From a checkpoint of a small mixture-of-experts model trained on Wikipedia: 11 layers, 62.9M parameters.
Below are experts of layer 2 (counted from 0) of a mixture-of-experts language model. Rows are named router (the router's row for the expert), gate (a neuron's input weights, with its number), up (a neuron's input weights, with its number) and show model dimensions 0-159. Each number is 128 + 24 x the weight over its row's rms, rounded and kept within 0 to 255.
Before each expert's rows: "gets" lists some tokens that make up at least twice as much of what it gets as of all text. This comes from a sample of Wikipedia text that the model never trained on. Tokens count by the router's weight.

# expert 91
gets: "University ", "School ", "National ", "school ", "High ", "State "
router [160  97 116 137 127  99 154  90 163 104  83 120 157 121 122 102  94 116 133 135 128 155 120 118 136 114 123 129 101 143 132 105 169 101  87 139  87 100 133 129 142 151 102 125 138 147 136 176  80 108 157 109 141 106 112 112 147 147  76  94 101 123 139 122 148 149 159 118 134 113 151 148 101 104 127 131 155 124  98 145 133  99  74 134 103 153  99 109 156 120 133 111 128  80 122 122 139 160 115 123 181 140  94 152 175  90 113 171 113 136 163 125 134 112 153 132 184 160  87 118  91 174 130 130 123 146  80 134  91 156 135 118 134 129 141 130 135 127 164 126 121 112 108 130 165  98 122 114 149 119  86  83 139 121 119 138 154  98 127 124]
gate0 [ 98 154 159 122 117 109 118 119 179 153 111 149 137 147 151 165 155 155 153 105 113 111 112 139 153 100 105 136 119 121 133 164 106  81 130 131 109 131 188 149 144 127 175 121 172 135  97 133 111 147 160 127 133  90 100 119 126 155  55 149 146 133 108 118 137  63 112 154 112 147 153 132 115 152 136 172 131 128 139  53 134  97 157 158 153 131 104 132 158 146 110 143 115 106 143 122 129 124 131 119 163 148 117 143 157 146 131 106 124 147 136 115 147 122 129 127 121 148 154 138  96 158 153 136  97 137 158 132 150 141 119 122 156 134 141 133 123 153 156 157 118 111  82 124 108  84 133 116 157 130 128  92  96 154 138 128 131  92  92  66]
up0 [112 107 101 171 113  98 110 169 141 126 128 107 101  99 126 127  93 107 131 120 126 119 126 130  99 115 142 167 144  93 121 103 128 152 127 148 131 111  67  48 149 103 110 169  88 132  92 136 170 140 108 106 118 120 156 119  77 113 184 150  97 102 152 129 155 137 155 136 124 131 138 116 159 152 103 101 143 134 110 170 102 128 115 130 130 161 126 108  89 140 186 112 152 107 128 116 114 148 139 138 121 138 154 147  91 128 105 169  98 106 118 125 161 162 133 132 102  91 112 142 170 108 113 150 176  82 111 113 125 104 121 127 153 127 134 113 116 123 107 112 133 145 161 128 123 138 155 139 156 137 144 167 142 120 119 145 178 104 130 149]
gate1 [193 120 134 142 111 132 111 140 109 147 116 134 164  78 111 125 159 157 102 159 138 109 118 124 135 124 138 139  96 154 111 145 117 165 123 127 139 127 124 138 115  99 126 147  83 113  90 131 188 127 128 126 194 113 138 116 124 135 161 142 136 122  84 107 100 103 115 143 106 146 122  92 105  67 119 127 149 139 104 105 116 125 103 133 113 125 128 139 107 116  96  83 105 131 144 189  93 147 132 155 140 134  88 156  70 138 106  65  90 150 111 135 125 134 150 144 132 119 114 143 156  85 148 117 122 101 154 159 128 174 132 115 167  97 148 128 147 113 111 139 119  89 107 117 123 149 122 146 124 116  79 125 109 129 158 129 153 162 139 121]
up1 [123 124 139 165 127 113 125 126 116 130 129 194 137 100 153 110 137 195  77 140 103 124 131 121 105 104 116 153 154 111 123 159 129  94 103 143 157 167  95 132 127 166 129 124 154 109 150 115 115 112 130 117 129  86 115 125 146 127 155 117 118 126 115 181 143 146 107 122 132 138 120 161 121 150 124 151 125 138 116  73 133 154 109 163 132 121 133 135 148  98  79 144 123 171 123 129 116 121 131 111 140 111  85 100  97 162 155 152  59 121 130 127 126 131 125 128 133 104  95 138 128 113 106  67  93 132 108 141 156 127 145 129 158 154 124  80 140 165 138 156 115 140 155 107 153 157 125 140 119 122  91 155 133 122 140  60 117 182 137  90]
gate2 [107  80 141 140 128 115 127 172 131 119 129 108 174 140 140 119 136 145 134 133 160 165 135  78 135  93 111  87 143 148 129 135 158 154 140 123 142  94 126 136 122 124  74  99 100 142 134  98 109 131 148 134 122 128 103 136  96 173  84 154 142 136 100 126 117 164  89 118 129 128 121 138 116 133 192 130 157 128 106 133 118 116 157 145 172 158 110 131 134 117 173 149 139  81 126 142 141 133  97 139  78 159 119  89 109 129 118 200 148 116  98 145 111 143 126 119 130 107 144 163 119 172 156 133 119 139 117 157 133 118 125 102 118 101  80 118 173 136 141 159 123  95 106 100 100  83 118  97 134 190 120 141 135 130 126 142 100 119 126 141]
up2 [175 166 129  98 117 146 108 156 114 132 123 129 107  67 107 147 143  90  86 109 123 121 118 156 146 159 130 125 131 133 112 109 141 140 126 146 143 176 148 139 132 134 152 142 148 122  94 157 108  91 113 106 130 152 150 131 154  95 132  89 130 146  95 140 109 116 173 158 114 119 124 112 160 132  89 112 113 132 116  90 143 122 112  93 120 106 161 124 128 129 117 103 143 146  93  88 143 133 154 136 169 117 161 153  98 141 144 128 134 120 166 105  95 101 119 146 136 137 128 143 117 106 100  79 150 126 132 133 124 140 131 131  87 161 154 160 103 159 125 114  97 146 140 157 198 179  88 119 116  84 131 128  60 133 132  95 119 164 112 150]
gate3 [113 118 131 149 131  97 200 139 167  95 118 138  94 140 104 105 119  79 107 164 112 109 153 107 158  98 127 134 124  60 176 109 104 113 136  79 145 162 119 114 146 135 125 131 103 124 110 153  95 114 111 114 122  94 124 107 127 152 161 115 109 121 160 110 161 120 122 116 120 129 122 140 187 142 107 157  97 114 131 106 145 138 125 113 105 161 108 143 167 132 103 143  82  95 149 160 120 114  74 121 164 145 133 138 162 158 139 151 143 136 163 126 112  92 135 113 117  96 119 136 104 123 164 130 159 122 158 148 122 146 141 157 125 147 164 125 126 125 154 128 150 105 173 141 115 146 109 111 141  81 122 140 130 137 125 151  64 156 145 133]
up3 [135 153 145 137 129 124  69 132  90 112 129 111 123 113  94 165 136 134 164 107 161 115  99 102 124 126  92  89  99 157  85 140 178  95 104 155 120 126 163  86 120 139 110 126 101 126 149 107  98 123 135 114 105 165  95 140 121 113 130 145 111 133 142 138 118 133 134 121 113 104 127 117 155 106  96 131 115 130 133  85 143 122 149 104 150 132 135 120 129 120 126  96 133 167 122 124 175 129 153 132 134 137 119 179  56  81 142  86 159 103 132  81 142 115 126 117 104 156 132 127 131 130  59 138 135 146 129 129 142 102 123  93 125 162  78 110 127 152 106 153 135 123 104 158  98 140 101 100 151 117 127  95  72 125 127 168 143 104  98 116]
gate4 [152 158 106 143 130  89 145 132 105 107 131 118 112 139 112 112 144 121 119 109 100 159  89 165 113 113 179 116 127 106 142 120 117 119 138 140 114 140 122  97 130 130 125 182 163 157  90 138 138 150 119 142 115 121  93  97 114 178 131 104 119 134 127  85 128 162 149 147 135 137 110 165 100 105 157 124 143 120 104 164 138 150  65 113 109 122 114 113 143 140  92 156 150 152 105 140 117 126 130 129 121 157 148 130 135 120 125 117 133  90 148 153 168 109 113 117 131 119 136 127  63 146 167 131  82 117 130 106 140 145 121 129 181 154  89 168 146 202 132 162 157 171 124  88 165  91 149 138 124 170 111 154 157 117 130 120 145 141 140 149]
up4 [134 134 118 122 150 129 140 103 155 155 135 107 172 149 138 118 166 166 142 124  94 122 110 117 134 141 125 159 108  75 146 120  93 162 139 188 117  73 135 106 116 124 115 150 137 148 140 143 145 115 125 128 144 117  85  99 131 115 113 136 136 100 105 118 140 135 109 156 139 128 135 172 117 142 124 144 143 133 154 110 172  90 107 121 137 105 143 145 160 107 119  64 165 158 137 152 139 116 112 117 163 161 121  99 185 120  98 114 104  82 127 116 125 105 142 142 139 133 119 155 124 144 128 149 174 135 132 122 153 142 142  85 134 135 163 111 143 149  71 151 139  93 138 105  98 102 116 137 117 118 145 132  49 182 125 121 124  87 116 103]
gate5 [169 141 130 143 120 116 112 135 143 140 125 128 203 157 125  80 140  70 138 137 107 124  91 140 136 150  76 104 122  86 105 132 135 116  82 103 140 135 123 132 131 140 117 124 123 110 105 161 127  73 116 144 113 123 121 131 139 159 134 120 132 134 136 181 121 147 140 116 119 119 113 137 117 117 173 141 127 115 125 126 121 136 119 175  92 157 136 148 105 132 121 159 136 137 101 139 115  86 126 106 193 185 117 133 123 107 119 146 152  94 104 107 156 116 176 111 142  97 120 121 109 114 139 128 140 124  76 144 147 155 115 157 155 112  62 145 118 154 175 132  91 130 129 116 167 140 102  89 137 145 159 147  94 154 144 126 144 123  99 150]
up5 [117 112 143 121 142 136 105 105 109 107 149 163  85 145 102 120 119 127 103 144 178 121 134 163 130 138 139 134 121 114 118  76 149 112 133 107 163 108 125 114 115 151 122 174  80 156 116 110 115 134 136 148 167 159 129 135 148 135 120 142 138 131 141 134 159 117 144 116 128 121  96 146 187 163  95 114 160 179  79 109  85 106 120  76 164  89 145 157 112 153 140 141 142  91 164  93 150 125 149 141 149 140 120 100 137 109 138 111 133 122 123 153 142  81 118 122 134 109 117 168 142  96  98 114 114 136 128  97 105  81 160  95  84 158 142 125 120 103 118 103 152 145 154 141  78 135  86 124 105 125 168 128 163 129 106 137 151 150  99 130]
gate6 [115  98 131 115 125 137 149 128 117 156 113  99 152 127 125 140 141 151 128 137  98  94 120 108 150 111  97 117 137 109 146  84 154 123 127 106 127 113 158 107 131 122 121 140 143 157 137 141 118 115 163 149 142 104 125 147 133 144 110 152 137 167  91 151 147  96 169 125 127 142 117 125  82  95 129 126 161 123 158 115 131 148 144  99 122 100 123 107 117 104 114 171 103 118 133 153 120 107  93 122 164 107 146 133 136 123 141 189 148 129 114 174 179  77 108 137 139 161 164 132 107 126 156 102 127 141  96 173  98 125 121 126 154 158 176 183 185 135  98 142 125 154  93 116 128 167  85 117 116 159  94 130 188 151 134  92 145 147 113 172]
up6 [140  98 147 131 119 106 128 129 160 139 127 136 158 125 147 171 129 134 157 151 110  91 133 142  92 115  98 119 109  55 139  93 145 127 146 136 138 118 125 126 137 107 141  93 133 153 119 117 126 128 149 121 108  96  96 105 188 147 120 122 128 144 127 139 153 122 134 106 129 128 121 128 152 118 176 136 147 149 118 183 130 132 117 144 147  96 100  90 155 113  95 166 113 124 144  80 131 147 116 160 120 121 131 134 147 164 152 117 149 145 117 149 141 127  93 140 149  64  43 107 122 113 139 130 110 138 105 164 133 115 115 143 149 164 114 150 164 128 156 183 119 161 104 118 137 161 148 120 171 105 112 137 134  97 141  64 139 143 134 160]

# expert 139
gets: "son ", "Team ", "League ", "Cup ", "City ", "season "
router [108 135 125 122 155 137 138 161 128 103 146  99  97 103 131 148 114 119 152 168 114 106 130 149 145 104 146 186 123 156 139 156 131 150 132 158 104 119 155 134 186 146  92 155 188 167 144 181 120 142 108 160  93 180 137 148 113 155 139  61 119 111 115 133  85 122 133 151 157 129 172 124  97 121 120 121 161 152 158 150 122 135 115 124 138 136  89 139 155 109  74  95 105 141 110 133 149 170  99 117 121 138 145 157 105 142 142 119 137 125 178 126  98 139 101 146 132 143 108 156 135 174 116 125 131 151 152 144 123 140 147  99 103 122 147 128 112 117 125 144 157 161 113 138 119 105 166 121 126 131 164 137 159  70 144 129 126 101 131 116]
gate0 [161 106 130 112 120 151 139 133 104 115  91 187 103  95 160 134 100 108 137 158 126  92 143  85 179 135 121 172 117 155 100 147  84  90 148 107 123 101 153 135 124 147 181 167 149 130 151 160 145 118 157 180 141 101 122 156  87 166 126 149 143 156 126 111 150  95 129 114 148 144 119 114  98 125 173 111 157 150 112 127 133 169 121 147 102 153 137 158 165 114 120 107 113 121 165 115 138 167 105 132 133 123 108 124 139 119 117  84 139 136 178 117 106 149 147 128 138 169 127 158 149 174 141 122 153 119 156 129 166  96 148 154 126 127 116 128 163 122 119 124 173 117  64 137 140 131 132 103 125 125 110 126 137 123 154 109 135 142 134 113]
up0 [132 118 138 117 105 120 117 136 158 104 147 145 154 152 120 117 134 134 118 119 111 164 105 104 117 141  96 103  97 123 119 114 175 142 115 127 130  86 109 114 148 123 110  95 109 142 112 122 125 111  91  83 107 107 118 106 154  73 137 122 122 140 124 173  98 103 118 131 100  96 121 130 164 103 144 127  86 170 118 134 121 133 137  91 172  93 107 101  99 152 125 163 155 164  95 103  94  81 171 124 102 114 170 118 160 107 157 147 140 152 115 144 155 117 126 142 115 123 171 128  98  97 124 127  96 149  87 102  88 144 108  97 146 160 121 118 102 129 111 124  91 132 183 108 138 125  94 129 164  74  84 129 135 155 119 121 115 147 157 125]
gate1 [136 163 151 124 141 111 169  91 153 100  70 103 136 141 131 123 153 102  98 103 188  93  99 148 140 171 115 166 140 143 147 106 108 145 159 186 123 130 128 151 117 125 110 115 145 152  94 124 113 114 148 129 129 173 127 151 184 171 143 105 126 122 131 131 125  95 207 126 141 135 120 163 126 106 125 152 111 133 135 130 124 107 137 145 127 103 118 132 146 128 138  87 110 137 116 121 168 156 144 127 142 164 144  93 149 171 126 101 120 130  89 109  90 153 152 112 125 107 156 104 147 124 140 156 133 105 125 106 111 120 156 104 140 116 109 104 120 134 130 159 144 133  98 127  96  86  96 124 109 143 140 166 172 121 157 139 106  73 132 151]
up1 [ 99 153 129  93 110 125 145 125 156 137 106 126 113 108 124 145 136 149 150 130 139  83 108  93 129 160 126 207 117 159 121 130 147 162 122 124  81 136 138 126 130 116 138 159 119 125 113 143 145  98 137 106 119 126 155 141 175 150 105  86  86 116 117 128 105 114 175 142 137 124 145 149 151 109 129 144 123 132 117 144 124 112 128 129  93 121 110 133 104 143  87 100 128 120  97 164 138 129 134 145 139 126 148 112 120 183 135 149 125 114 112 109 139 128 154 127 154  96 117 126 112 103 136 137 126 143 157  97 184 168 136 101 143 115 144 115 114 142  85  78 182 128 125 142 125  82 147 101 110 148 155 175  70 109 124 146 124  64 190 148]
gate2 [156 136 144 139 128 125 130 116 120  92 133 133 103 141 123 166 125 146 136  96 111 147 132 149 172 124 104 144 118 133 122 129 120 122 170 202 124 121 195 144 117 150  97 117 105 117 119 135 129 108 152 112 133 125 134 162 193 113 108 132 139 124 126 108 122 146 188 113 152 131 145 110 111 175 139 138 160 105 130 122 164 139 141 124 141 122  90 122 100 136 107 107  91 143 121 126 117  90 132 129  80 149 190 173 121  84  99 131 164 175  96 123 141 162 131 133 146 161 148 108 105 130 149 119 143 139 101 165 132 105 159  92 145 130 171 104 149 131 120 114 127 100 103 135  92 124 154 101 125 153 132 115 110  93 132 121 144  75 158 164]
up2 [133 129 158 141 104 115 129 113 107 111 131 112 114 138 151 123 104 159 169 101 165 136 130 154 146 139 139 144 107 134 125 136 103  84 106 111 174  98 128 116  99 136  90  91 158 106 111 161 130 142 110 143  66 137 123 142 115 149 118  99 142 120 189  55 137 127  85  87 151 132 111 129 136 141 119 152 126 173 119 111 121 153 141  81 126 178 131 132 115 128 129  53 131 147 132 134 111 121 128 107 127  96  78 112 169 110 148 105  93 136 117  97 132 161 112 131 134 104 123 114 134 149 162 105 130 162 167 153 126 159 132 136 111 118  80 147 138 138 156 138 124 117 109 133 164 124 171 164 137 131 125 146 162 129 122 156  87 110 133 141]
gate3 [141 160 160 101 137 151 147 118  92 126 102 118 130 103 131  74 109 160 144 166 140 153 134 118 186 121 130  93 112 156 128 113 142 103  96 170 134 131 100 134 117 113 119 121 134  99  71  92 146 113 133 107 116  95 114 100 146 144  78 142 171 154 152 147 105 134 140 170 136 138 142 128 167 136 125 147 148 117 165 127  94  98 128 134 114 138 113 118 113 124 156 131 113 111 134 143 150 151 116 130 148 126 126 162 172  84 128 130 119 115 115 115 170 124 147 135 156 139 133  64 147 135 151 170 166  93 145 130 160 115 117 130 107 139  83 178 162 141 145 123 157  84 131 113 108  84 119 112 141 146 117 121 148 172 109 159 170 103 104 142]
up3 [111 123 153 130 110 148  96 179 129 128 146  85  80 115 147  98 104 118 126 172 116 113 151 147  88 101 151 136 119 119 152 109 131 116  55 125 109 113 158 126 133 129 102 131 160 141 120 154 120 152 116 115 161 134 139 122 138 150  62  91 184 137 146 102 133 137 142 148 124 117 130 122 126 123  86 137 104 158 138 131 125 127 146 133 107 160 165 142 112 119 128 114 141 131 116 156 147 148  91 164 144 140 147 166 117 134 143 144 123 129 115  71 159  95 159 142 126 163 103 111 167 104 118 165 126 129 170 133 134 157 133 139  71  96 105 169 152 133 150 120 168 102 141 133 105  92  93 117 141 166 163 136 103 163 115 130 133 154 154 146]
gate4 [111 130  97  91 118  90 139 136 128 122 163 111 116 117 126  83 151 123 121 133 125 128 126 137  92 162 132 155 155 181 129 102 170 156 184 116  97 133  94 103 130 142 137 138 116 125  94 140 112 180 161  86  92 115 134 126 122 133 143 114  97 125 109 100 114 130 122 175 120 145 132 124 173 172 120 138 161 170 117 127 146 130 153  89 116 117 114 113 133 124  93 104 199 136 126 170 111 145 130 125 143 130 163  91  62 142 128 142 134 154 112 118  63 123 110 118 137 102 128 129 147 138 163 131 139 131 122 114 130  83 149  94  98  95 144 140 114 128 136 130 172 163 124 134 147 128 120 148 116 148 148 168 141 130 128 113  79 155 118 106]
up4 [103  67 152 117 127 165 174 132 124 161 137 119 136 110 124 122 143 118 190 138 135  89 144 135 169 135 135 103 101  76 152 119 111  82 102 126 100 108 153 119 127 135 105 110 129 107 155 147 149 123 142 119 141 135 163 159 147 145 121 165 143 145 166 122 127 140 107  83 130 131 115 108 111 125 123 141 121 124 132 153 137 118 108 138 133 156 138 162 138 145 111 132 121  91  81 113 128 142 122 129 175  97 102 105 170 149 134 127  98 158 168 110 103 146 136 110 121 115 125 137 109 121 116 122  86  99 110 108 118 128 123  87 152 151 164 196  95 101 113 141 142 104  66 118 155 121 102 112  86 123  89 129  66 134 128 107 137 146 168 132]
gate5 [103  50 156 132 144 112 114 113  84 113 133 132  84 158  90 117 112 138  94 135 171 128 133 127 160 134 164 125 121 128 153 133 119  80 126 152 199 101 127 120 147 130 124 135 167 121 126  91 110 106 125 137 155 102 129 147 149 145 143 163 147 112 122 169 121 165 119 148 114 130 123 128 145  85 137 133 114 138 118 128 107 150 117 148 183 127 141  51 105 114 165 141 114 139 121 145 179 127 146 117 121 148 138 134 115 119 128 124 117 107 121 166 150 106 156  94 105 159 147 108 120 120 119 129  82 156  86 124 149 161 138 113 140 143  96 128 116 150 144 136 129  83 154 108 160 118 135 152 112 104 130 136 157 137 124 156 191 162 145 139]
up5 [155 167  92 147 164 113  98 126 120 130 125 111 161 130 153 105 128 134 125 110 133 153 123 181 160  90 107 113 122 156 126 124  92  79 150  81 124 137 140 113 130 154 132 149 146 145 146 109 114 121 116 138 152 126  96  99 121 132  80 119 155 164 147 136 151 120 165  91 124 119 108 157 131 105 132 135 160 119 117 150 154 125 141 117 146 135 129 146 187 127  86 109  93 204 130 111  97 108 134 155 123 120  87 123 121 141 145 174  85 165 123 164 106 179 129 128 134 101 126 126 161 122 130 141 138 109 129 150 112 124  99 119 110 141  98 110 128  73 177 130 120 170 147 126 107 120 124 123 136 110 176 118 143 102 133  69 132 157 125 104]
gate6 [119  97 100 140 149 135  94 111 116 104 128 128  82  96 165 187 150 127 153 127 160 114 149 138  97 118 161 142 131 112 154 134 172 102  78 122 156 134 119  98 153 126  83 129  93 113 103 117 141 164 134  66 156 152 125 124 110  67 133 100  61 168 130 110 139 117 167 101 107 119 150 130 128 139 118 118 151 122 138 122 112 146 110 138 108  86 103 144 121  86 131 146 161  93 133  97 149 135  99 100 173 100 127 155 133 137 142 136 159 177 124 139 121 139 136 119  89 147 107 128 128 131 145 159 131 145 137 146 119 147 141 152 120 149 168 134 172 123 123 108 121 100  83 119 141 149 124 123 158 162  95 127 132 148 134 102 111 121 168 125]
up6 [125 134 162 130 121 154 118 158 167 141 130 158 158 136 130 109 118 131 180 140 131 152 125 128 139 161 125 166 111 115 125 123 107 112 110 132 106 143 116 149  82 118 156 101 130 134 112 158 149 116 134 125 127 134 161 102 164 176 155 146 164 119 150 139 122 129 128 191 144 124 136 128 114  99 196 135 125 125 120 117 122 116 146 121 165 167 120 140 127 145 141  95 115  86 108 174 102  99 155 141 140 138 185 139 135 121 129 116  99 101 113 127 132  74 152 127 177 153 144 129 112 122 110 125 126 110 116 163  98 122 117 101 163 111  46 108 140 200 110 120 141 107 127 144 111 113 126 110 131 157 120 160  93 120 137 180 109 119 110 111]

# expert 9
gets: "film ", "series ", "album ", "season ", "released ", "out "
router [122 120 113 115 142 126 101 180 121 142 124  94 152  88 135 157 103 110 159 161 163 106 164 102 120 111  96 140 127 144  93 128 142 182 137 108 111 129 134 143 194 119 138 137 145 130 147 133 113  92 157 137 109 157 169 164 155 145 129  73 126 147 130 142 152 172 102  97 129 150 112 125 136 113 157 107 125  94 158 121 119 118 119 117 136 133 118  90 147 134  94 101 114 146 126 146 159  91  94 117  92 114 164 148  95 116 140 138 141 137 130 142 115 130 161 148 130 145 181 135 155 129 131 130 130 136 107 172 134 131 119 108  67 132 128 128 164 126  97  93 118 169 103 118 147 149 182 107 112  82 136 147 127  94 114  72 143 109 106 129]
gate0 [140 130 178 139  75 137 136 119 169 115 170 111 115 124 184 122 132 126 117 141  69  83 156 112 114 105 118 159  96 160 126 122 125 133 101 152 150 114 124 122 139 132 138 136 158  98 105 101 102 137 117 102 129 136 105 117 143  88 126 166  92 112  90  93 131  77 138 161 106 102 159 124 104 128 104 111 148 134 146 169 145 150 166  87 135 166 151 148 153 154 119 175 130 137 101 166 117 134 111 127 170 118 154 183 101 162 154 126 149 137 116 124 143 133 142 162 166 122  96 106 126 146 149 129 121 114 144 178 121 116 103 131 134 123 138 132  93 137 106 105  83 155 174 152 138 129 162 140 150 134 134 147 118 134 122 157  88 130 123 124]
up0 [102 150 168 121 124 134 142  96 139 140 130 115 138 145 154 142 139 149 150 141 120  89 131 101 151 158 109 138 118 127 143 135 111 139 134 188 150 108 153 119 151 141 145 150 123 102 157 155  91 149 122 112 129 142  93 101  94 123 137 132 139 123  87  75 104 114 154 107 158 142 150 128 109 140  97 144 141 113 129 180 178 131 145 111 107 167 161 149 118 148 103 163 140  99 105 117  94 143 107 153 136  81 101 157  82 111 130  97 118 129 146 134 116 128 125 162 149 155 142 120  73 122 115 101 149 109 160 191 128 135 108 123 136 120 127 163 135 165 114 141 181 153  94 107 105 110 115 146  97 121 147 120 127 139 166 130  55 105 113 103]
gate1 [146 146 136 128 162 139 112 100 101 136 134 163  88 118 123 145 144 131 183 169 131 127 173 160  96  81 154 125  92 159 122 117 126 148 163 101  73 129 156 134 159 136 139 139 112 106 105 137 159 106 109 123 122 116 145 126 182 152 175 143 106 115 129 108 143 119  84 140 135 129 138 110 180  88 152 128 107 114 109 117  82 136 115 182 139 151 107 144 171 122  99  86 111 136 138 105 140 144 112 106 139 124 103 133 132 169 160 143 143 161 105 103  92 107 121 120 159 123 163  97 113 127 141 145 139 116 135 131 134 106 119 106 157 168 127 109 100  99 114 125 146 103  97 160  98 128 180  96 117 108 119 129 116 104 124  95 142 100 168 128]
up1 [160 136  96 176 154 127 120 105 109 110 104 159  95 123 126 146 136 164 181 189 145 112 157 156  69  91 127 133 122 145 146  89 117 128 152 112 104 146 109 117 127 155 163 167 121  80 137 139 160 139 124 134 137 176 137 142 175 139 158 143 126 132 135 122 127 104  71 112 128 141 116  94 170  90 160 127  98  93 143  93 109 118 123 147 139 137 107 139 184 125 121 131 119 128 152  91 171 139  99 138 118 128 135 143 125 180 152 112 162 123  97 128  97 119 124 136 166  93 142 101 121 137 126 136 121 129 115 154  85 122 118 124 148 161 137 105 130 100 137 111 126 122 107 140 112 108 178 106 130 113 129 107 101 106 121 128 136 123 165 172]
gate2 [157 136 104  91 115 128 116 103 104 133 120 139 100 136 120 117  81 132 111 119 161 112 136 104 185 128 130 127 145 100 152 110 137 104 105 157  83 139 169 164 111 131 125 141 107 123 110 144 177 109  99 104  95 122 155 177 150 166 112 155 158 114 119 121 119 117 158  79 123 154 130 146 189 128 121 126  65 147 120 144 118 137  92 136 104 114 167 128 152 133 114 159 158 167 136 116 132  87 162 118 131 155 159 125 157 140 128 116 140 135  91 149 139  97 125  95 154 154 127 133 105 136 152 151 120 111 106 153 152 144 128 119 111 111  94 148 107 131 158 126 170 123 135  93 145 104 172 156 139 112  91 149  91 146 132 143 179 160 151 148]
up2 [116 119 159 153 147  87 124 122 172 142 118 165 113  96 133 102 141 106 121  82 118 120 123 137  78 130 110 144 141  86  67 158 130 151 123  95 140  94 111 131 151 118 110 127 101 109 111  80  87 125 126 146 152 109  73 132 128 108 155 153 115 149 163  87  96 123 166 134 133 118  91 112 105 117 103 147 147 136 126 129 107  99 121 140 116  92 110 128 150 125 164 119 123 102 117 123 130 109 111 122 135 117 122  69 110 160  96 141 126 131 146  97 121 133 129  84 107 136 147 124 141  95 114 150 158 129 164  97 131  98 132 137 133 101 129 166 132  89 122 131 130 102 134  76 119 150 148  80 136  94 144 133  76 144 103 138 189 163 143 148]
gate3 [131 174 127  71 124 131 176 122 126 141 133  70 148 121 153 107 168 112 167 125 122 130 139 123 116 168 138 170 107 172 114 106 124 124  85 143 124 134 141 149 163 135 117 156 137 121 149 122 119  99 129 103 145 149 118 130 106 117 133 138  75 100 142 126 150  72 113 126 137 128 153 121  99 103 161 100 160 131 177 140 175 158 157 146 117 129 115 144 180  78 121 123 129 100 128 107 102 123 112 116 141 179 116 113 135  99 139 110 102 100 143 112 109 107 166 149 166 146  87 109 102  96 132  90 188 129  94 132 152 142 139 104 138 123 132 141 132 115 107 123 139 126 127 115 122 108 150 122  88  92  97 136 105 137 114  92 130  86 122 118]
up3 [132 133 148  91 144 107 109 133 139 154 159  81 116  99 161 161 156 119 133 127  81 125 124 122  83 183 160 137 126 170 132  88 119 107 141 137 164 125 127 143 149 131 118 148 134 108 133 111  83 139 138 125 116 144 136 146 103 114 171 114  97  93 138 128 135 114  93 126 125 127 132 118  89  88 143 125 172  68 137 151 173 146 130 128 135 163  83 169 154 109  84 127 117 142 111 139 112 116  97 114 146 147 152 160 152 144 145 146 104 133 113 146 127  60 149 157 136 103 119  97 126 136 153 154 139 152  87 103 120 131 139  99 139 100 114 172 114 154  92 146 125 151 137 103 109 129 134 106 107 159 115 142 100 151 134  79 156 101 117 101]
gate4 [112 142 139  99 125  71 110 171 117 129 113 112 143 146 135 104 127 148 136 111  66 175 128 101  94 140 156  93 137 129 139 103 140 167 137 127  84 146 144 138  88 103  97 116 132  98 110 129 135 105 124 151 120 120 164 122 135 116 145 132 108  91  94  85 134 117 109 159 149 123 129 101 109 133 140 128 118 139 122 151 124 158 114 135 150 115 148 147 147 147 148 131 108 162 110 138  97 113 138  90 173 100 101  97 142  80 131 116 138 115  97  89 129 137 124 125 132 131 141 151 164 127 143 129 205 173 117 130 125  74 146  87 133 120  99 109 170 172  93 175 114 181 151 130 127 119 139 112 121 162 152 144 143 118 140  88 156 130 146 120]
up4 [113 114  87 156 135 171 151 106 110 115 137 122  72 124 131 139  98 132 119 120 157 115 116 148 131 152 119 160 162 123 161 158 136  91 148 122 173 126  96 146 117 148  99  94 147 180 113 175 124 170 135 154  98 141 108 129 111 109 162 118 121 167 125 220 137 154 178 119 134 128 125 173 142 124  95 134 151 140 134 114 120 104 141  73  97 112 117 133 139 133  99 134  99 110 109 129 130 151 130 138  92 148 133 152 133 154 123 150 116 145 158 172 128 129 143 148 116 102 124  86 101 161 147 144 109 108 129 119 120 152 121 157 107 117 138 127 102 106 135 101 167 103 123 158 132 118 113 175 111 131 118 129 134 125 126 175  90 138 126 180]
gate5 [127  71 111 164 153 170 103 125 123 121 116 140 137 138 161 137 117 113 126 119  93 128 149 134 102 124 128 158 144 106  99 158 137 134 144  78 166 123 137 150  79 123  94 151 139 117 109  98 150 101 110 137 141 144 129 122 156 155 106 125 209 129 166 132 114 154 133  95 125 128 131 143 176 149 109 119 126 130 121 156  96 132 143 125  91  99 135  91 119 104 146 143 142 152 117 133 125 111 160  77  79 127 160 105  94 143 105 123 140 110 112 156 138 147  97  73 103 108 185  85 122 167 120 139 105 142  87 123 143 131 145 168 101 136  86 132 133 153 148 142 135 105 178  95 130 135 142 119 118 116 151 109  89 102 133 118 102 122 135 136]
up5 [149 149 109 111 115 138 178  79 131 166 151 104 124 127  86 124 122  91 117 125 118 144 132 147 104 101 128  44 115 144 155 113 143 104  97 148 150 153 125 109 133 145 128  97  99 112 111 157 132 161 137 111  91 124  94 121 121 137  95 155 124 147 101 128 148  98 144 114 118 130 127  93 114  78 127 117  99 102 147 125 117 162 133 155 145 135 136 134 144 141 114 151  72 182 146  96 122 147 131 110 154 136  83 110 150 138 163 113 132 165  98  93 125 124 115 160 142 109 125 140 134 121 145 140 125 130 152 121 139 132 133  98 164 141 164 146  72 123 113 141  90 148 121 193 113 135 137 110  96 140  94 152 155 111 150 124 154 164 159 168]
gate6 [ 95 153 138 152 119  98  96 131 117 142 116 106 125 136 162 142 132 138  81 142 142 112 165 145 180 130 106 159 156 134 129 134 104 144 165 145 131 107 117 136 160 113 112 112  93 125 124  87 162 109 121 141 125  92 141 104 141 113 134 141 108 115 161 148 126  96 146 140 131 142 139 148 128 118 123 144 148  78 132  82 158 120 160 137 110 125 148 155  73 113 110 102 140 196 138 128  95 147 139 129 155 116 157 179 153 161 103 148 133 139 152 140 155 133 157 125 152 131 122 135 103 109 154  88 170 117 103  84 161 139 118 126 110 143 173 159 106 116 114 118  90 134 133  99 128 189 147 131 110  89 104 152 137 118 121 136 143 113 197  96]
up6 [ 99 137  92 146 126  95 143 119 143  81 133  95 129 150 109 129 110 148  97 113  99 130 148  97 190 149 144 137 145 154 153 130 139 160 141 194 126 117 185 133 132 123 111 140 165  92 120 130 147 135 142 152 148 101 110 164 117 109 112  81  78 132 149 175 134  84 117 121 132 128 177 114 115 142 150 145 132 102 134 118 167 113 135  73 128 152 150 115 105 123 149 113 131 122 109 136 101 133 125 165 158 106 114 149  99 149 139 167 136 113 128 108 157 165 134 131 131 125  92 127 136 122 146  93 148 117 108 108 122 142 140 157 133 178 148 162 130 119 122 138 129 143 173 119  79 147 119 148 118 145 106 117 121 119 122 113 124  44 141 153]